Below are experts of layer 3 (counted from 0) of a mixture-of-experts language model. Rows are named router (the router's row for the expert) and show model dimensions 0-159. Each number is 50 + 15 x the weight over its row's rms, rounded and kept within 0 to 99.
After each expert's rows: a language model's description of what the expert responds to. This comes from a sample of Wikipedia text that the model never trained on.

# expert 7
router:23 60 40 71 60 39 44 42 52 59 78 36 55 30 65 41 72 58 33 58 35 35 24 65 48 36 50 60 65 69 41 71 40 46 33 78 54 51 45 41 65 62 64 42 34 43 29 53 33 60 59 68 64 32 21 35 45 80 74 45 78 62 34 38 53 39 61 61 61 38 33 36 57 53 61 53 32 38 46 69 30 65 80 65 49 33 46 29 60 49 55 58 62 35 57 23 46 48 56 42 72 32 61 50 05 57 40 71 44 70 41 44 80 57 67 63 48 61 61 39 60 73 52 65 36 46 69 27 21 64 38 67 46 45 43 54 84 51 41 52 51 30 47 67 50 31 34 41 24 72 33 51 70 39 57 44 54 68 62 34
What it handles: Subject pronouns and was. Subject pronouns starting a new clause in biographies and plots, such as he, she, they, often fused with was, as in ", he was".

# expert 62
router:41 60 53 71 55 47 38 49 50 73 59 35 54 22 79 16 57 54 46 44 48 42 33 53 66 42 66 37 75 64 43 56 47 53 44 70 87 55 54 56 54 55 60 49 34 18 25 40 43 82 67 58 84 25 45 36 36 55 69 45 77 52 26 48 52 21 63 42 57 47 31 49 61 65 70 66 11 46 37 54 51 76 46 58 56 22 46 41 66 32 41 54 70 35 61 50 52 43 51 24 60 49 65 46 32 40 27 67 69 73 66 49 74 33 71 74 30 50 47 43 65 65 51 57 29 51 52 36 25 62 60 58 48 49 51 42 68 41 61 49 35 32 32 50 34 47 34 38 33 73 40 56 51 20 67 39 54 71 48 47
What it handles: Hyphens and word continuations. Hyphens and mid-word pieces in compounds and sports stats, such as Right-arm, two-run, Left-y, Tort-ric-idae.

# expert 53
router:49 61 54 61 60 24 39 26 32 76 58 35 50 29 66 28 59 40 33 30 40 43 31 57 32 44 76 48 81 70 55 54 42 44 35 60 58 59 44 35 66 73 69 20 46 38 34 45 51 82 57 59 54 34 29 39 45 76 66 47 53 53 08 51 44 53 56 62 58 34 56 40 55 45 71 53 37 45 44 72 46 56 48 50 34 38 32 34 39 45 55 56 61 40 52 51 60 43 53 42 61 37 48 41 30 69 49 68 55 75 79 33 83 39 70 72 45 55 52 50 65 70 52 76 11 45 71 47 49 63 67 59 49 58 47 30 73 44 52 45 51 44 52 55 20 24 09 52 34 68 49 73 57 40 71 43 56 78 45 43
What it handles: Zeros and table cells. Zeros and pipes in score and statistics tables, plus short pieces after a lone letter, like t-ip, p-ip-eline, t-ie-breaker.

# expert 18
router:46 47 46 66 51 44 41 35 53 60 49 53 48 19 69 31 71 51 36 52 40 48 06 64 45 32 64 47 75 75 35 67 47 45 32 81 64 54 53 41 43 63 89 29 43 27 32 64 33 61 75 63 60 36 30 28 26 57 47 42 73 81 17 33 46 38 53 58 58 51 45 27 59 58 75 45 34 48 32 58 42 59 54 37 50 33 26 26 25 42 60 41 85 52 58 52 61 49 53 29 63 51 58 51 38 50 37 51 60 70 57 31 64 40 63 72 20 52 56 46 74 67 47 67 26 57 69 30 36 77 43 63 55 50 51 47 64 48 39 45 52 23 28 65 27 30 41 45 39 56 48 60 58 35 58 39 42 51 56 46
What it handles: Sentence-final periods. Periods ending sentences, often fused with the word's last letters (ies., ing., ).), plus decimal points inside numbers like 136.030.

# expert 61
router:62 62 33 74 55 52 50 53 36 64 72 48 44 49 56 17 72 58 45 40 36 43 39 75 38 44 83 61 86 57 37 60 39 31 33 65 57 33 58 45 52 57 71 48 39 45 21 43 43 61 56 44 63 36 46 31 55 60 78 53 58 59 23 43 69 07 76 50 66 45 56 29 34 60 65 74 47 59 50 80 38 42 61 57 44 27 41 33 55 39 73 57 59 57 44 41 49 56 55 37 69 47 55 53 19 64 53 68 60 80 67 46 70 36 68 73 40 47 67 33 67 73 61 61 16 50 77 24 25 50 52 57 55 59 37 43 54 36 69 45 44 56 47 56 29 43 25 64 28 48 38 63 52 40 74 45 58 70 46 55
What it handles: Word-initial fragments. The first piece of a split word or number, such as B-ioc-hemist, fac-ulty, D-ec-ember, and the first 1 of a year in tables and bio lists.

# expert 13
router:51 65 35 58 57 32 36 47 57 79 54 26 37 35 63 56 74 38 29 51 33 38 32 56 47 25 70 70 82 61 50 57 56 36 42 53 48 50 55 51 54 67 60 37 35 45 21 36 43 49 85 73 63 49 30 47 38 76 69 38 52 44 36 30 63 43 57 54 55 32 43 46 52 53 58 54 44 48 53 67 42 59 52 57 40 29 25 08 25 34 48 50 84 54 61 47 54 58 59 51 52 32 48 46 15 53 28 70 60 69 78 36 70 53 61 61 32 46 66 37 78 75 63 60 52 50 61 29 38 78 70 54 34 44 38 35 68 30 37 42 26 43 34 63 28 36 19 39 44 50 45 68 52 40 62 17 56 50 62 45
What it handles: Main verbs after subjects. The main verb or copula after a noun-phrase subject in expository prose, such as is, was, are, has been, "is not".

# expert 15
router:53 70 39 84 57 30 52 43 47 75 55 35 57 40 54 43 60 33 40 61 38 34 24 71 42 33 69 49 70 63 48 61 51 55 36 76 77 60 48 59 44 73 52 24 45 28 19 42 41 69 68 55 87 35 42 47 41 69 72 39 59 46 35 58 49 27 54 52 79 37 50 53 56 50 57 62 35 42 51 59 34 73 66 44 54 50 36 32 46 33 40 39 50 28 32 54 53 60 66 48 56 41 73 39 24 65 51 81 49 74 64 40 69 43 64 64 26 72 53 58 65 53 61 63 22 36 48 34 35 52 52 60 29 61 43 42 60 25 62 62 30 31 33 55 15 41 24 44 37 66 31 50 56 35 61 37 56 84 56 49
What it handles: G and F pieces. Single-letter pieces, mainly g, f, G, F, R, H, inside or starting words, as in ener-g-etic, gad-g-ets, "G-one; also his.

# expert 45
router:43 49 30 73 42 24 48 24 39 50 56 28 47 16 58 49 51 24 30 69 56 46 37 61 37 16 85 30 75 59 45 50 50 40 40 55 60 64 49 48 71 52 58 44 37 43 23 56 40 66 67 53 83 24 24 42 37 78 67 58 68 65 37 47 63 24 61 65 71 32 20 33 40 42 51 54 47 46 37 62 40 58 49 65 55 12 35 31 65 43 54 55 88 49 43 53 43 54 55 39 54 41 54 70 46 54 43 61 66 76 52 55 80 47 59 53 30 44 55 39 71 63 55 74 36 45 50 52 46 66 54 65 34 59 63 44 48 34 60 37 34 43 45 55 37 44 25 23 23 54 55 67 52 40 84 52 41 63 59 41
What it handles: Noun suffixes and law. Noun-forming suffixes and domain nouns such as -ness, -ency, -ions, law, health, care; also last digits of years like 2019 and percent signs.

# expert 6
router:23 54 49 71 47 53 34 31 57 57 43 40 51 45 56 33 55 44 38 59 35 27 20 73 38 45 72 54 63 68 34 54 55 39 42 42 59 39 53 38 54 86 84 25 44 33 39 40 44 68 62 72 65 51 43 36 55 50 72 46 54 78 19 45 84 20 61 63 71 28 43 48 62 43 47 71 53 32 33 85 47 46 61 46 40 20 34 29 36 50 57 51 68 43 46 54 45 46 58 27 68 50 63 45 28 62 31 74 53 77 49 45 89 35 70 73 43 66 52 63 61 64 67 57 34 60 67 17 33 52 50 62 49 30 33 53 63 45 52 46 28 43 34 58 40 27 29 38 38 60 48 60 63 39 51 49 45 58 60 47
What it handles: Capital N and "an" pieces. Word pieces such as N, n, on, an early in words, often after C or a hyphen, as in Can(ada), Non-conference, Nielsen.

# expert 28
router:24 53 40 59 45 27 48 52 40 74 46 55 30 60 76 36 80 51 38 54 42 28 29 50 44 47 67 55 73 60 61 41 42 31 21 59 50 49 48 55 39 81 55 52 40 50 31 50 40 70 85 71 60 28 39 36 55 68 71 55 59 63 16 33 60 49 69 61 51 30 47 51 70 47 59 54 46 53 28 70 46 66 64 50 43 34 57 32 54 35 49 53 63 61 46 53 40 50 39 38 68 38 43 60 08 66 38 56 41 71 66 44 57 36 73 67 32 55 50 46 69 73 48 66 15 42 78 22 25 70 48 69 39 52 34 43 64 47 51 56 44 29 46 59 17 39 37 53 24 86 44 62 56 43 57 30 58 71 58 50
What it handles: Table and infobox fields. Pipe cells and field labels at line starts in tables and infoboxes, such as | Preceded by, | Succeeded by, - Born:, | Party, | Year.

# expert 14
router:46 52 48 62 35 35 48 43 70 62 49 51 46 36 66 40 56 56 29 53 51 52 41 48 57 32 68 70 72 64 44 52 38 24 23 67 66 48 48 43 57 59 51 54 50 42 38 47 47 57 72 50 70 32 27 50 40 61 80 53 49 66 28 34 67 25 59 56 52 29 46 32 64 55 64 64 43 71 35 76 37 52 75 54 60 32 45 35 35 36 46 63 71 53 57 34 49 45 66 42 77 31 57 55 26 52 48 46 31 78 57 46 82 21 62 90 32 60 67 31 55 53 47 67 25 40 53 28 14 52 56 63 51 45 32 45 83 19 48 59 54 47 36 71 45 43 33 26 35 54 44 61 61 46 50 07 58 61 77 37
What it handles: In and University of. The token In as a word or a capitalized name start (Innes, Inoue, Institution), plus in, of, and University of in tables.

# expert 12
router:52 67 56 49 33 49 58 25 42 72 62 34 43 40 73 44 55 54 39 73 48 32 33 66 48 28 46 42 85 80 58 51 45 34 34 57 69 55 62 43 68 63 66 34 50 48 44 52 31 56 75 47 57 50 44 47 25 74 59 40 68 69 42 37 62 49 70 60 63 42 31 24 52 48 82 57 42 60 39 63 35 75 59 59 50 51 25 10 50 42 60 53 79 54 60 50 45 47 66 50 66 39 74 45 23 39 32 67 61 77 55 44 81 49 70 56 29 73 55 44 54 65 46 61 27 58 70 39 42 69 64 78 33 69 47 54 59 32 40 47 48 20 45 50 27 44 25 22 42 60 56 48 72 33 46 19 30 57 54 47
What it handles: Reporting and cognitive verbs. Verbs and verb endings in plot and narrative prose after a subject or "to", such as believes, thinks, reveals, claim, see.

# expert 40
router:48 65 42 63 52 32 52 49 42 73 56 45 48 26 66 46 67 41 39 66 45 49 37 59 52 36 57 64 74 66 51 64 42 31 26 56 69 49 33 57 55 74 67 37 36 29 21 57 48 71 87 57 64 38 28 23 44 65 88 60 58 64 25 40 64 48 63 60 67 27 50 37 49 46 67 51 30 56 23 82 50 51 58 50 49 44 26 23 51 48 39 50 65 58 40 56 45 50 67 31 53 16 76 61 26 51 42 55 57 74 63 31 68 37 62 68 32 56 54 46 72 72 68 67 09 52 67 37 38 68 45 65 51 47 56 44 67 45 49 48 49 33 48 52 32 38 34 44 36 73 36 65 60 24 66 28 59 58 63 44
What it handles: Space before numbers. Words or punctuation ending in a space just before a number or date, such as around, up to, in, - Elevation:, Route.

# expert 48
router:36 54 50 67 48 40 51 41 58 58 53 48 41 24 74 43 79 40 34 59 36 34 23 64 43 37 71 66 62 79 51 57 47 36 31 59 69 44 46 42 55 60 62 44 51 36 27 46 42 64 75 70 59 49 33 44 49 73 82 58 61 65 00 41 53 50 65 55 72 27 34 43 69 67 60 59 42 37 22 79 21 44 68 48 54 39 40 31 39 40 44 46 69 47 51 43 43 49 51 44 63 27 65 61 25 45 41 53 50 74 56 40 71 42 71 55 32 56 58 40 62 67 72 65 16 57 74 32 41 66 49 79 40 50 39 52 79 45 45 55 38 43 46 62 31 37 35 30 28 51 41 58 62 22 49 41 33 64 68 39
What it handles: Table cell separators. Pipe separators and opening parentheses that follow dates or numbers in table rows, such as "3 Dec 2000 |" and "(#71000637)".

# expert 52
router:38 43 43 58 37 38 47 30 58 62 67 59 49 18 71 43 76 49 28 59 50 42 22 44 45 28 59 72 73 76 42 60 48 28 55 62 53 51 52 47 65 66 54 33 45 34 48 48 59 75 63 78 64 50 41 59 34 75 99 54 55 51 17 44 53 43 71 53 55 34 34 46 51 67 79 51 40 33 38 74 58 57 64 56 46 39 39 44 43 45 66 49 70 53 60 27 45 42 41 37 69 34 53 50 36 52 54 50 49 74 53 40 73 39 57 59 18 67 47 51 59 61 55 69 12 39 59 45 08 52 46 70 35 74 40 55 69 37 60 55 51 39 37 64 36 31 31 06 41 49 33 62 53 59 61 36 49 59 60 41
What it handles: Capitalized name starts. Capitalized words and capital letters opening titles, names or abbreviations, such as You in song titles, World, European, U., Mac, Holy.

# expert 41
router:38 58 44 62 57 43 51 43 47 58 52 35 42 32 69 35 60 43 38 62 43 41 17 55 38 39 71 56 63 72 49 58 33 33 31 45 74 57 40 56 50 61 56 46 41 36 28 65 37 69 75 59 81 45 46 42 24 56 64 56 73 67 38 29 56 35 63 55 67 32 35 43 58 53 74 52 22 44 41 56 14 68 48 54 49 41 24 17 61 50 60 42 84 49 48 34 42 62 55 41 55 46 82 71 30 41 13 58 73 73 40 53 75 36 82 67 36 81 52 44 52 82 42 70 33 58 55 26 29 59 51 58 47 58 27 49 72 46 45 34 34 34 50 66 44 44 33 35 48 53 44 66 65 33 53 36 46 62 54 38
What it handles: War and conflict vocabulary. World War II after during, and military or conflict words like attacks, forces, resistance, bomb, armament in history text.

# expert 54
router:21 47 35 75 35 42 45 37 43 73 64 33 44 34 80 33 55 52 40 39 23 49 34 59 60 38 55 54 65 62 28 56 42 35 31 68 61 60 71 46 69 65 51 50 39 43 42 50 33 55 83 76 87 35 37 31 31 61 70 46 58 54 10 33 61 43 66 68 78 39 52 34 59 48 59 53 54 56 40 73 25 48 76 47 36 32 35 30 49 52 56 60 74 55 61 42 37 49 73 33 69 45 62 46 03 48 24 47 48 69 53 56 57 50 64 60 47 65 66 39 70 88 53 62 35 54 77 36 32 53 54 73 44 56 44 45 66 37 42 39 43 32 40 52 41 27 31 50 32 60 48 57 56 50 46 41 39 50 65 41
What it handles: Paragraph breaks before headings. Double line breaks after sentences or infobox entries, starting new sections or headings, and parentheses after names, such as "Personal details".

# expert 59
router:40 66 35 54 41 40 42 37 55 66 69 51 34 47 68 24 63 51 32 61 54 32 33 69 43 38 43 56 57 64 50 58 53 14 43 60 53 51 41 44 69 79 85 15 22 34 38 46 36 62 61 66 56 40 40 25 58 69 64 51 62 59 08 31 63 43 60 59 66 50 34 39 69 58 43 51 40 58 41 89 56 53 55 50 43 24 53 19 43 47 54 42 71 49 51 52 51 41 36 28 56 52 73 44 30 38 46 55 77 77 45 49 72 37 70 53 33 47 43 42 51 68 57 62 19 45 71 25 26 59 34 77 41 40 48 46 58 46 48 46 26 43 55 60 48 40 49 19 45 54 47 70 69 31 59 20 44 59 76 33
What it handles: Line breaks after headings. Line breaks after == section headings == and "Scientific classification" in taxoboxes, plus Thai script bytes and table divider rows.

# expert 16
router:30 55 40 57 20 37 54 36 28 59 60 44 49 44 66 32 66 58 26 56 67 24 22 47 45 48 66 50 82 65 38 48 39 39 37 51 56 58 41 72 69 58 56 35 50 37 46 43 52 67 85 60 71 25 25 46 38 72 59 74 57 37 41 27 49 45 54 64 76 41 27 36 56 41 72 53 45 49 36 59 56 58 50 48 59 12 35 33 61 47 58 50 99 58 36 52 59 49 54 47 61 38 47 69 29 53 45 49 65 72 58 42 69 40 64 66 38 74 41 35 66 61 52 78 27 58 50 32 47 67 46 82 51 62 50 38 70 45 68 42 45 33 34 56 38 45 35 54 44 51 54 71 51 45 87 19 50 74 68 45
What it handles: Work and topic nouns. Nouns naming a work or topic, like series, film, book, novel, story, Act, often after the; also sentence-final periods and Series/Casting headings.

# expert 19
router:35 73 41 40 54 18 57 45 46 58 40 46 42 21 61 45 71 48 58 42 33 54 22 58 55 46 71 66 64 63 55 58 61 24 32 54 72 62 48 39 59 79 73 40 39 23 37 53 48 68 63 63 57 26 50 43 33 65 78 51 67 49 08 49 58 55 60 72 76 36 55 39 55 62 61 55 30 46 44 60 29 49 60 55 54 28 38 30 44 46 40 55 58 41 48 48 47 46 48 44 75 31 69 57 26 44 41 70 50 77 54 43 71 31 65 64 33 56 57 53 75 75 55 65 00 46 63 47 31 63 47 51 62 47 45 48 69 46 47 49 37 28 48 57 15 41 29 27 34 64 46 65 65 23 51 37 44 66 51 31
What it handles: Month names and capital initials. Month names after a day number in infobox dates, such as "15 April", and capital initial pieces of names in species lists and tables, such as C, G, Sch.

# expert 4
router:48 59 26 64 63 29 32 33 51 69 52 35 49 39 73 43 58 33 42 39 41 38 37 68 53 29 63 44 74 65 46 60 45 38 36 59 65 62 58 49 73 58 56 40 40 40 27 57 32 66 75 60 69 29 46 13 57 77 68 46 68 54 43 43 49 34 60 72 58 36 34 39 57 42 54 49 33 61 36 57 36 55 62 62 68 05 37 21 54 35 52 48 73 42 48 39 40 43 42 41 50 55 57 46 39 57 21 61 76 78 62 46 65 44 54 62 43 41 68 35 70 70 47 79 39 47 65 49 43 81 44 77 33 57 55 36 51 36 58 47 28 31 47 40 44 52 34 24 33 57 47 72 50 29 77 30 38 70 81 31
What it handles: Word-final suffix pieces. Closing suffix pieces that complete a word, often before of or a period, such as clar-inet, Metacrit-ic, Preval-ence, Hindu-ism.

# expert 0
router:30 54 38 62 45 30 32 49 58 60 63 34 36 32 72 41 77 40 46 60 27 43 36 69 62 26 59 54 67 61 33 52 42 31 24 56 52 49 49 40 55 74 51 63 38 53 35 50 29 59 73 67 74 47 40 36 43 68 72 48 54 68 19 48 43 33 64 70 76 39 56 28 56 55 54 54 45 37 30 79 27 65 86 61 37 20 48 36 35 40 57 39 65 57 62 37 42 46 45 21 58 50 55 63 15 49 53 48 36 74 56 42 54 33 58 57 44 55 62 25 64 77 76 76 26 54 62 47 29 59 57 94 44 57 42 43 66 52 42 67 50 54 49 52 44 47 19 47 26 61 39 54 46 33 69 38 55 71 60 43
What it handles: Article title markup. Title-line equals signs and the line break after them, plus opening parentheses after names, such as (born, (from, and table pipes.

# expert 63
router:37 56 51 65 49 41 56 41 48 74 52 54 37 28 83 37 58 60 44 47 26 31 35 49 54 47 69 67 83 73 35 55 60 34 30 74 72 59 37 35 66 69 74 45 54 39 34 54 42 64 59 68 43 37 36 50 26 58 67 53 72 68 34 29 65 42 67 55 77 32 41 35 50 62 62 48 44 44 45 81 34 54 68 69 52 23 51 47 46 56 37 49 59 44 49 50 59 54 70 28 71 41 52 39 35 60 45 50 39 75 47 36 88 42 61 69 42 57 53 42 63 54 59 61 08 41 63 33 22 47 37 45 53 61 28 47 85 45 44 32 62 32 22 68 36 34 38 37 38 65 64 72 48 35 66 24 43 72 54 56
What it handles: Personal first names. English given names and titles in lists and biographies, such as Charles, Mary, John, Sir, Henry; also name-middle pieces like F-let-cher.

# expert 36
router:47 57 51 77 36 41 40 42 57 58 42 55 47 08 61 27 80 48 32 53 29 46 23 56 52 58 89 53 79 61 35 51 59 47 48 53 79 49 72 48 64 89 75 48 48 42 40 55 50 63 75 64 61 48 37 48 43 56 67 55 47 57 17 27 53 46 34 52 71 31 54 49 52 66 72 70 49 37 46 70 37 42 68 37 42 51 37 40 32 55 44 53 57 34 48 50 46 63 52 33 63 53 59 65 39 62 44 49 38 72 70 21 97 37 62 67 37 62 63 42 61 56 62 64 14 38 73 45 38 54 52 61 58 46 36 33 54 53 58 45 45 26 34 65 33 20 34 28 31 54 59 68 54 24 48 50 60 69 59 48
What it handles: Punctuation between numbers. Periods, dashes, commas, colons and apostrophes between digits in measurements, dates and ranges (18-50mm, 6'4, 7.9), plus foreign word pieces.

# expert 11
router:47 59 34 49 34 33 48 26 52 63 51 46 32 34 65 33 64 36 23 52 34 51 37 68 45 39 65 46 79 55 44 71 51 41 43 55 66 54 35 48 62 81 79 40 49 29 27 57 31 72 87 59 68 19 24 32 30 58 68 57 49 80 38 45 60 23 79 56 60 50 41 35 54 71 62 75 50 59 55 57 31 51 52 57 42 40 46 35 42 35 48 57 83 52 44 49 35 41 57 37 60 27 71 70 31 63 47 49 54 66 57 37 69 28 53 69 30 61 67 45 59 70 59 71 46 44 62 32 37 43 40 56 44 61 25 43 55 51 40 46 35 44 42 75 39 52 30 40 23 58 48 79 51 18 57 27 60 64 73 41
What it handles: Prepositions with "the". Preposition tokens, often merged with "the", after nouns and participles like located, part, member: in the, of the, during the.